From a checkpoint of a small mixture-of-experts model trained on Wikipedia.
Experts: 2 picks a token, a softmax router.
Training: 271M tokens, 5716 steps.
Below are experts of layer 6 (counted from 0) of a mixture-of-experts language model. Rows are named router (the router's row for the expert) and show model dimensions 0-191. Each number is 128 + 24 x the weight over its row's rms, rounded and kept within 0 to 255. Numbers have three digits each.
After each expert's rows: "gets" lists some tokens that make up at least twice as much of what it gets as of all text; "comes before" lists some tokens at least twice as common just after its tokens as in all text. This comes from a sample of Wikipedia text that the model never trained on. Tokens count by the router's weight.

# expert 26
router:112128158113141144095125095115120116098124143124088136110111133136156091157135135132105149093124096138081145091105170113117140127129165110113125164110103130082150129133143100148144118104093148148107102130081099154094144134111150114132141118175101156091118091103136106137137155073123144105127100106112129090131130152140103122172100158116172131157128152134114109070141074149137167164118150150156120127115116116145153092113142137114122157143144141147126091119154117115112115134165166092136091114096165111127099112102123167142115107130149145143146141110103161181129178061127132158
gets: ",", "s", "s,", "er", "e", "e,"
comes before: " and", " of", " in", " to", " with", " but"

# expert 1
router:131127155136106120162138147169148148150145123168128133101113133099125086153125133116083124148131171141112128112109095117149095103150146159183116164154136118109131146162118155099079123131139162144164143157126104121140149111150141106126141150134128080108162108120103134149110104142144112098119116146129090095148113176134168140138112124145102186125137189140099170134165128088087112097093145156112144112134145112111128104087103124112147118179154125117099161100134138117121096120085125134128165129129158162096169121143099126136131077167127113154096128130144140169138078147143111162
gets: "\n", "===", " (", " In", "In", " re"
comes before: "-", "|", "\n", "The", "==", "==="

# expert 16
router:094178140121111167129115131106100144130114166120128067133117128147131118109127145132122199104083138157121145145086139107126170116176144112168142204097153136124085105139119113141130134143140097130101106085131108116105119117141128132158142134154104120108084126135110122129098123139129150139127127146130156054123130150141130122173096119173096136125113135111155128123135112075126138072121103133115096152169118135168140114092114136169132103101154148145110133141105178139136131116085153097131113099102105137094140098138135170072146141151154119108153122142127131134097128116145142137
gets: " was", " is", " to", " as", " be", " that"
comes before: " the", " a", " he", " his", " been", " not"

# expert 2
router:146100129103124155112109120160107096141150119179117123141134137100143127110180136140157126136139137134164085139123119160132128123096078175158109126127142143137175153173109142129105148110094128124105135101115127132115146152125105128156146129118132096151149117126120150117143078151087133104113087122138127054120153162141122167142161075156129114175099142156136121076151122161116085136127127106095144177103177127097083133153075134136136091140113157119124142121109131126099147141098130137120126156180123129096177115117144097129114119110176130105144108105131123162110111097139144153
gets: "|", "-", " |", " ", ":", "Personal"
comes before: " |", ":", " ", " information", "===", " Team"

# expert 24
router:120124154133113110157145145074123154112152155104134153152135100107102116127093099086107127173137116127115149111128125137102092136164155115126128141097102142149146092124080152133168107111100145149136162165179119114095129122133126128142164115102163122086158125096154081123126135124148125163118150135109121116077142148125169166136102086106121171160117101158133142154141122106120128104160120108141119076134129144137082103092130128156145163138134112127109148175133113150158101137152165176121151128130121159099087143138103076153174099156130130102106141073168118119141124151116116131
gets: ".", "s.", "\n", "es.", ").", "a."
comes before: "\n", " The", " He", " In", " It", " She"

# expert 27
router:108120116160123111136122138126115131116148145108155151153122103133143095101133134126127176101100121154148081181135123099105119150124127108112115131157153095144106112136118121151162083115150101127068119101103143100106104096146134126127128099134157133094088108158115112103100113149131117171122141122124125121099103108151192139166118148088144143118136168135140149169161125104111113145140130102121137171130161124130108190085110140113162150122141130170145122148105123146139134094071121126123111147116138095094082121125130165110164115152136115131089084154113076180113072159138122137
gets: " of", " and", " to", " in", " for", " with"
comes before: " the", " a", " his", " be", " her", " its"

# expert 9
router:148143135134121091123150104089122137096109123120114146175122153141129123131125122140162132100161095099155079116149131125115114128142114165155123088156119146121140147104147088129076084131108080130119141089151131109085102157078071124089132106129162133180113124115173109131142136144109156167122130111103127080138131182112116156141121115148127115099101127157136146160159165122127099138129110134134120139115163087138115137143089134130144144136099115105158108112093160117188112064118104137177121103133121136124154141151115122095134135129116175160143141143167116139104098143136171154
gets: ":", "-", " /", "\n", " =", " is"
comes before: "\n", "-", "°N", " /", " (age", " Died:"

# expert 19
router:137147094098148131143121123142146144131140084174160126099159159138169132085101135101116143095138128173112132118118112158115145084083101069143132133154086122124128130115131078148105124128153142152130134116116137166146156148157135165129104081161135200150115105141126138147097103137134108116144130133107121122142129145126155094189104128127161106138133129114177098112134123155126114124131121137137121148154133155090112111127156108147117108100101122135127106141172138151106093177126093088147109126142170158128145104117104159088147157135115123114182158102097121144139148146086068120
gets: "ing", " m", "ate", "ic", "ity", "ative"
comes before: " of", " and", " in", " to", ".", " with"

# expert 21
router:106149113141135185096107117137137069145148146079167105100162172136119118113132128152128149149141124139186126152118086135147129151109135146124112114153164120125145131094138099129094117123100141164117107132128120173135077133114112147146144134159150142121148168113122147096097155099135066120130138121137118130149119098128137114100173145162146137111125094173127121155125156129157100143132124106138079167138151112133161145157124181124132133100141085094174164167135164116087101088151155173118114146167121179124125144099130119134108124120144115094127167119145110158128122157104112127
gets: " the", ",", "|", "ar", "ab", "a"
comes before: " |", ";", "a", "i", " United", "sk"

# expert 12
router:152176157134147163127126124137086127136128125095109148124132124153147104076114144142088176093127087101111116156113123141089137155124131091144108129105125119182094121157095159114123126171093106126132095102093130141181139154122093107116124140184132138152141161102144119121134178142126145123113132106157102063102138115129132126139130171118165152137099134165113133102066135143148139145144149086095100129137071159132119113132118118116138160133113116166106110123134106143092121127166096122125132160140085143108125125183122111137096103118096136105156145120115153161132169128122154116
gets: "ed", "ated", "ted", "ing", "ement", " United"
comes before: " by", " to", " in", "ation", " on", " with"